config.yaml
d_model: 256
n_experts: 40
d_expert: 112
parallel_block: false
train_tokens: 273600000
Below are experts of layer 8 (counted from 0) of a mixture-of-experts language model. Rows are named router (the router's row for the expert), down (a neuron's output weights, with its number) and show model dimensions 192-255. Each number is 128 + 32 x the weight over its row's rms, rounded and kept within 0 to 255. Numbers have three digits each.
Before each expert's rows: a language model's description of what the expert responds to. This comes from a sample of Wikipedia text that the model never trained on.

# expert 0
What it handles: Topic and unit nouns. Nouns naming a field, sport or unit after "the", "of" or "in", such as tennis, football, women, km, kg, music.
router:101113118136127104135176093163131139110074134168121161145155121149145126105113205133167149141181088151159121172170159165149150148091170117159152132154154103132120146153134178134143128137122114
down0:160114128120120128133175121125133146102115166177102122113124123127105129109131165118120056132091068137132132140143155104125098184136072124154083131128127107183106196141145166149122131079070088
down1:075117156164118118147174149159147098152131176140097177140070132133191166189126102178183108133069141147083189075059149131162062145128100182169159147167168140160220195168122142139131170131088113
down2:124127057133134138074137107161092107089126134153187145119129114077121089124069127113160133188176081070160120130136126161156066124116132188166132139147123129101125083137161137159125157126128105
down3:145130141088138162160136109137054081143094112110148141163132122109108059156105036095121088103111138171154111153118152156144108121173144119130072126136148083105106055113192095122155068104178123
down4:194106112133116101146136110178128078088142125130113108116048127160095108210137108125118145156087140133073085132114103150108146131061126161101178122144111161149121085084067116118132116087140118
down5:138173119088143148099144155163111136090154151124116122155127086142139087124071135135095129151116162110082108117100138129145174113167138113146101138136144126073159108084165152054060161100100127
down6:119131115117097143137141168102108078100096162109084153104133170170083089086067177163164106087120173166156144152086143096170154040111140120139082113154148069154119118179101128132125187147109138
down7:089128162169133141144205148117136162111084087182127094078142093066121162174089166150147117166122099105122145149099144088081177070057132096132106118131158087182143147109155136075133128107112061
down8:135128062113188197104119130120107123134080163124110200230074106088080121138148157164143179163182144123160147160111137123116130123111131093160128199204157105133135125115121124069168132120114097
down9:172125088144086098154080162077111139132144156175086082141096176117169163157117089136075113100153096152085094122170102105133082143195132143190154135115099120134083100144149110098182155112147107
down10:072098109119109102130108074158119146086107090125129072125132154143156117167119139097189114100133129091113096167112214178095143119155093112140102179133114072068139154059149097124085135108141168
down11:156135126182149140178169112147121169100151132053058152151078104098072146102132137118133087151109106110140111165062163119143161088147123128105168135107091131146131113201200168141125145115132111
down12:158118094093091132066183113080090116084102120188134109119111187136137177120119112109103157123094195143104113149109099116170162178087129155139168117157173095088119134088178121114125127123128136
down13:185156165127071101171167144160148150141119115132132128116177133121132134158062119096134108124112107149090160133168155120117107180089087175121153110152155156124081131184167121123148189145197063
down14:128155139132142096143122201102172099115179087150100073087118097188127131128108155081152111075139123081058176153102149086094160099081078148142169089135170173230088154131123172149102130124132095
down15:127165130139144152163168161114131140133147191158138144147184134102148112127111136102145131133147176111159101136054115120100120102079125156150140152181151136154135101051115130183131096117142149
down16:135152077118113085148119158110184128155148149056128080151103191085093073111058143104107081088133155130133072136033131174116106123148100171126105094186081089121141157120176092140110157138084145
down17:074154153135150154153134135153145156075118134160187170053099138132135148076145114157075109158082088137108081113074118118190165153173126115143060193084127164125149142144112144133118163124088117
down18:167143163057086103158083184126085141178182130150103166146097140118188154109157155113112110151099092149077185128220103113073067140162142142100122147099091141124102151212110113114103102089116125
down19:128076100124107070149130138115099157117103138103150078063063139144118093122106103108094193097100130177167133107181162185135068054091150127124106089090208167132089144162165105152124142188151060
down20:130124143110084124138134170113122150131098030086087081162128096087140101118133162157161120103092084116092125131124057156105134075168080214081214123099126123104066096160117117127183082168101077
down21:047125112152151140062118098121125125125157114121144109163148071116157150122130062142167126178115187094183169109154097155126144128080149072124127090139108133181115143095178100096121121090093099
down22:137201107137139112135148198134184134130117094121079152088105079138145153116131189039058093057094098146091138136179149125109132111174112142079141143164156134095134128135082179127126163093111130
down23:148146172135073107125091175147144138098097082161199184103084092184183130164153144110129110117142153141139136172178199136091141086174134152175126124116175108109133088091133138144158140124098161
down24:171101122129202158177111116091126125155123146134162137115157136124143169151116081119196155087117080087115136091154171106094077160109049161118142026162180126136155140128140074149138154093163128
down25:140053132091157098100081143161133158096129102073087073073152166149056107110131140139145198108152116156161132096101158133067125086202165130142116133187110128148159086125184147127109153158131154
down26:135132115145139161075141206117179142114120077134123096159141159135118125121126110212142119104152079092199127143117078145088041091043129188104070126128132148099123100174142190113093100100097083
down27:171118084132109147148128083170153109104062104122134150120234143164127144121126131127166108126136063142148146139114176146165203109169133137122080091147150084102105137102158092199128102090151130
down28:145104071129146119104186133176088121114123069145161111161120136134117203159152128151167165099151097078129112189167153139053110146114122126099131096064070158177147059137113147134157140106139147
down29:147100061099094168148124122120116123148131141138186106118064113120167131045153160144146117113136138125123112175079161179117189111176192159084171108186169112091150112099113116112208158143154170
down30:122094180124137083115191142107150135093121069156118122145154146156207121093156106110079219134129158208088117143132152174168147142120084102086125124102088055158120119125129152086094157122138078
down31:156127164147120139119061183151116126065191138146097124080075137142177125086176143112122198108112134138124136102193108136146091100132145106167102121152107073150142095152120104142058085103095111
down32:113115181060168162111126142088128133110099170141118162081100106100138168126134106152170096129159087126075163148094103112156119185136135130135146185250118153142119121160164142110117054140126142
down33:149135108167158120089178124128127113124111154154173143103141152159137113150140149105151087152119119143103157066132156103146166149114131180114095130109140126115138176190147051193063134103131150
down34:145116117105136156096180151128166139163128174167116182082103129171194109129166112102097090097156096128126138045137092146125164084104136107110118166099189102099162161155122108120159125136106103
down35:133139110132112212162149102108133114155112131131101149219119124160120114147123073159141117115167154120190108129131163099183135121143135089183142145175146106145170151117101113129142157135122156
down36:189122174119146083132159095133140107108125144157093113133139138123108107110100091080193142159141069140106155139114152157153149094172166095121179122134104122128090173091151144141133106119174114
down37:121117138113134156148137121125148142165152122147104107129151108113082157143106136141124138141148124083139162090196115143114137146098112161132104109132093068192116126110161192129146180069115101
down38:105105121149097136165125129054076156136124140093069088068129197152056196125136103155117101114114127133112158163167175141167141067138117075097160170082143118142119132196122165116132130141160187
down39:167141186114112165203119147119145174169114089130150212126091099171126138151089119102114121191151116146172155096167133132086127054084062121120087144133110125121105233114115112143077130170111138
down40:087113113147105071160123116147111137155119172098123129129156160119150103149119120109116098104112181142139124167201092125136124164090071124157119157156066138156136117079140108170169158163165124
down41:159137125159082176113138070154165168165057176175147101100191113075142090148138106132105163077117156091130137101186110174138179108153188134082109116161125054142104182154132064087096047119095115
down42:080080110121163135116089090142105095121156152125151114146103160098175137147106144184120193163164099162124148117168130122110081169119075163128088133056092130087103133122135120106177120110131088
down43:095140159157140159144145140123193114135103140187085135136141089145125118121100195128066147155120070090150149065117109125087130177105123141090113157144159097116139151152138058129089122144168115
down44:171100139115129096154122163084115126164110111112110135124101136135142131173136118112154115125114162092169153096216134120119143123119148112124129135181104183149100087036140155164154185142112138
down45:139143097115107107153133150135161183148138107087096142113103163067090107171170114181094108139148085111118167078217114136181197138212171148105174178095087157189160151123121143116107176101136112
down46:099118117115143162101139106113088143100131150112144147135158127151143091114097140121149193157153180155116141166124087138122122164132124089097090149139164087179170139103176101084197128173111111
down47:118164125138101127141140154087080138103168135096151140167157147137099156151114105145110144095085113103113114154106128072137096159114153136121150092119054065136119098114121121135121118168140159
down48:142134138177153053103181135097106162181165150090168141088144123051134170125153134105134121138158111096116123141139162127114144096158173158142136103149083156122190147142135134097185136117170137
down49:099018128122106118099148116141116145121117092093095100161123110093111099103086095176101099151092146169101123116097154112113153197165082111127176148088144111138152123150152143144125209121112107
down50:164087098121117122197119079102151167095158131071102090091164146148149115166087131139088150104137101141126156185148118110160145129130167046138089156080156239146171171164097121171127085148126088
down51:077091158111153082112138116121107097088117162092111148152065127101104093136160179130181154147071097159093111173176138170156135180100222120144168147077135164152133146179148056126098096160086146
down52:172181143121175113088112110159124118116158126117099144092099149160117170101166180136088142147086135052192164144180107112096159134162160207131078114080148070129155112134162072119127096169093111
down53:119208101105201118103103098121111189102090114089094148119055110087112247069114141112131142156099078135113153106130123156118126133112144125156088162129091137102101141123140162100150182127117127
down54:101146071128103123147141113143169089160155126156161179103171107144148113118096113098149147116190181174171098131074112181095187138154101103142122157166178080118137124108107108134166101171119110
down55:131120147200137141091093111161081097129132195133117124081139151179162142118107139086154129151081126160121117137124131102140106169162129127135105090074095122115037091114172134100140132110171061
down56:157109098148067158142126100135135133181154144133177192137147145160069140103129085178092146188145139084154146139139081107149109154179092133127142037105142043086126092063172088137102113116134066
down57:093106159144102060123101154152138156138146174155160106149100120206136137130138156139168068176098144213060108126134129091120105127160089085140128224139084125092099182106166118092148163191153096
down58:139086162150103121152083111116122179090094199139172126093125125159157167074105147122088164117086155165126127152167126118132134135124105195151111107058150127200096121160104118084084158135074150
down59:153129096168111131091132078122070133138136150145136169145147089106137179147125141176117117151134137050132180168159158154156105110090188147150177098205133131154119126115141140182100203131073169
down60:101157156130090106163132107177073177098162093115151105120133135187148154119163091133101108113179147163150192097140140123169079070136151103093085128132133110125150130158174096146202146123113082
down61:155079150141147085130150118140136123145132109113190111158130166170134101143101115117166067143182155180118098114147144144120100171130121144092162124163123117105171132154134104100122169113090075
down62:170109133161090119116167155132124104118174123126159149188129117137072154125108088127165146096197133143124093147078094192159125085132133093068125106154133169174171165094098135109086135112182091
down63:128164121167175151110160107105050110122158112083119167145110123174082143182076093098083123124102125094139108183118122116117071195093148090134131098117085127161099148178104132164116073109092162
down64:143059134111138176128182125133128145132119189114113181151144149123147142136122187132063119169094088123105154046110137192178120173084116183153089164161133181115085154137100127159191130197145160
down65:129118125150167119155126110153107155111148154148143089054082160176186145086131176134181191120108116100099134142054073133134094115189161079111178076114129102110122150131118126139153098079116104
down66:132140112195167190114122166159125134109226157067138103111140093112108119131134104154097143138107135186154121134127133162063147175142097088104193122168083160121138133177170116166077188191147087
down67:171095120095091177100091168136169154127066111178156161152188103091171061119110090116093091123042069102186107135098092165188108126129127158146094103098098134120154147113126063112120098131164146
down68:156123151179170175091102117128092102161129164159127148162130162096142142163147197177142080094158123105131139082149112136109143138103144134158103130129194090133118092193116113107122061173132208
down69:150115197099101170131142118087080143103059166121098156060221064109134137118147104135124115125107120137094109115076188113150136139152149099051056150141145098138158073066120123107119097159141165
down70:159074128151146112169112117132158099141063147129163117172183163105105090158111135139062106136168148150135129147137196142115015084124151127117135111169149179085123090089166148060189148095083116
down71:042123078167135161165031108128105144127126057204126104144100134082087116088111084159145105159141100139090170088145162137183136138177132144135154116083140123102185095084145074108076168092148181
down72:129095128165126140199070120106124115090125158148123150118156161127151062063159120114102131151068128149161182124138156145114110184135102083133109121099095128143121143137164120143184168089108135
down73:108111207163113146125136164136112140118130149153087137096138144150192145177137107082100100140090104186157105141171098160094173139099151109126187157176145123172077080179152113096071130120168172
down74:103141152137164128109152140116131165111140053121156121161086110104106131102085118134136153100086167091115132121089113109156057147172137051139133141095107089113191130163097173123071194063139103
down75:172112107094145084141165127136105140113161226116187112166160125090124131156134117053114162114123111093131156173132138136129115096078178117113173127164141204137167146124130121124102131102079147
down76:081104119130110074113057160098113157157113116098103163095143084066161188122103115153129189120118086164134102138143133096122083151127108147166117170115152150174118145140161168136132189215151091
down77:123128126168133124113127134118075081152162043183090070188101178119166149137145156115132117089123117147107115172067155150143140166177127066116097106134132130106127075117091183149179140096106137
down78:170083111149171165100138164155092170143136100093187092158133111131140120117122126119152153121124131138131101176097111134082143105128117115098133035143090082083116170131131149127100093090135100
down79:115173107127152123023102171143170097064069109097137076124149076151209147111086076134131116064123117067186109153050106072094136114111179121117133167179134111134128063164128139174036089095132176
down80:076119132087148118113123119137066094130123091033113123156093164111111156062131112089143171157170107186131135095192095096201154127145136105139110156137143119172182208084117125142111109148137163
down81:110120120140185169125089169136128118152136146123118241087145124163077135146139123121139108094108147107143154122063172158136118121096119100064120126089142154134144176161096056142182073096159141
down82:132128132140102108132158103150127117123158133131146123113107119107092114079105176038131113157130173136161127160158146117225068105063107106126130173154155143195066104129094152141159104130128147
down83:129100138098107157113154166124119125107138159133110159128155075104093184154119163163093113124167130109165120132096121023130124168093078143122106106114128112161084110117160151126113087062127138
down84:128138121130058126166108149125144184129113173104130134067106123185105139126124125178147208092129130134159113103136201132165102155134066152123051133133118165124080132154136073193097183116187091
down85:148122157072126096167122127083139083063091124168142157153106079166105110150151155147136140123112117111153166081120137091144178117084162170106175044155140158118168119149103115105079080123117111
down86:138105122102129126147195098125146110163202149148120128166096144113051142114077140067093169142090132166123173082146128147116127077177129150096137119102113177110101130173111151126133155098084115
down87:148139131143099120126132096099088109151113144087131192142146106135119144124104144111121060144144064065054146148178135108138110069147136111119166123125112135119102083180125147162098129123111165
down88:118113137084153150121133091193146111148127084166140118111147139090170137104147161189153160174104072163139126088134134135196138144152119082098005129113105161129079140164173173093137147182117137
down89:191131202112154094161133086103081119176131075094149104124121171146109141133095173079122164124090178126175138099090069131136151081114087107112150055179107165147120132129101126126186123100132075
down90:112084164145139147179102152150110113138108165174119122147133151124101082147139178101200154059085123115147119118177130133151118152069210161110085120148140140167147042111110103125146154161101219
down91:157181083142090192113127138104152103104165116117145140189111142147111128168140106170138135122184112149081134103162122141066144108111164095083105128083113138170154110107162132189150147096113159
down92:139128136208116160138118159134076090095108182103130098100154102106176173107096145144106117128129150133118179148185121137120101158129182176100084153109200146117084129129140128149089169168122118
down93:176140159143181144108128173147119148128193196197120141142169114145118098116122163158158133117120173110191112118022104129179174112140142152195152130138113162126113110127142130144134187103147165
down94:096145163181167103106150078123154114095099142134151127042139153122123090133169141138123157096174141101133144130154102176149163093216159120076131102127169140119127142089169185129181105158109120
down95:112137099161109149152107141091139156143161042168113138158103077144096149161093164125134115166115126102095130131148164131090142124091101072123160130133067128113151115104130122117172121126154136
down96:153130102105103113126127167090158151190101150137080130106111189108147095140119086103092112165166031136071092162149151105128099149180153057098178145187146135104089079110133107184124127133161094
down97:125087149197171137127175172102142088102133071063118127135072146148101136115128129181082057119153129164152098127182143148078124137123091115097134080176101068146109161147088151100149124088112142
down98:116058138155090162129123130106149124132125138094126126157145169150087129143123152125127157126122086115172105101121088145128099090084153063099163155169102101180144131137128170132113130168131133
down99:157148135107126096095105177112081132088091169145099168063096131088137158126076174074163042047107111138119154088152132059161143154084125154152121137156170122093115099121166177110040147169095176
down100:112153118182106085159100104120105113172118114120155137149123140127097129186152104129096089143155099092096099093086121098109135136029119141106108092175156146108127117132076143152140090069143085
down101:139103119121116118148112146153149110104157128143084163149092110061126153155144105170089154116147209106090153111072157081145096074142170189108172119108080070138152114179113119110101122082109128
down102:122135186126093144095149146160141112157131149131159121159133094091169133112119119165078128111106178113157112095133146097173122090146137091166170111100103141121158146093110187144175116099130122
down103:113120148157103138143161097096102151058174108094100087147116117171149111130094096154101088140113117062040054089113116098107173091095110107157072146197159110122181154163137152157111075122139139
down104:112083121148141105127151134089114138139138132184089185095145126153129098136183063126150180074145104121175197093168135126135128133125130125137087105149129169097166066190154119114109127094140121
down105:178151112141127107119158121093076146101134148129109164125126129174147164126087117121160128162175087156167142098194147139105131121146204112126139138137083090162129154176112064123122124118187180
down106:142152074095132113171111140113101138126204121091105135062080173187130144116140120069134119188107113179115152086154145133142128190189154123102094093103138207150070132080077040157137184108156160
down107:147172112126130103181144102136094114111167050186098128081158111152114128136150132119119160138151093116072132139118126097053133126119123134114135102182117126184166136130098085136107139147154140
down108:100152126098095077124094112091119117098158117092204116079171110119151120156129081206143193146163166211120143110051200101127132108129095093131159166132118088123145141081177143129073166164176105
down109:087100088102154061125138161134123160066179162116112134199117123172104162098116118134147163110111109152158187164104118152109126133199169091140111176098137142114166099129104092128087159085135103
down110:158106130129139113211138115056127129178119181119116116120145113122125185079150119154129145145114152089131138056075148143093091165133165149113098118068178121112098106100145106132123203120057094
down111:102117143137157144188095129155097140137118115126104101143105152162195127140101109131145085100118093142116153094216100091100122123207127148093066166097084182070123135130174082134068152115140132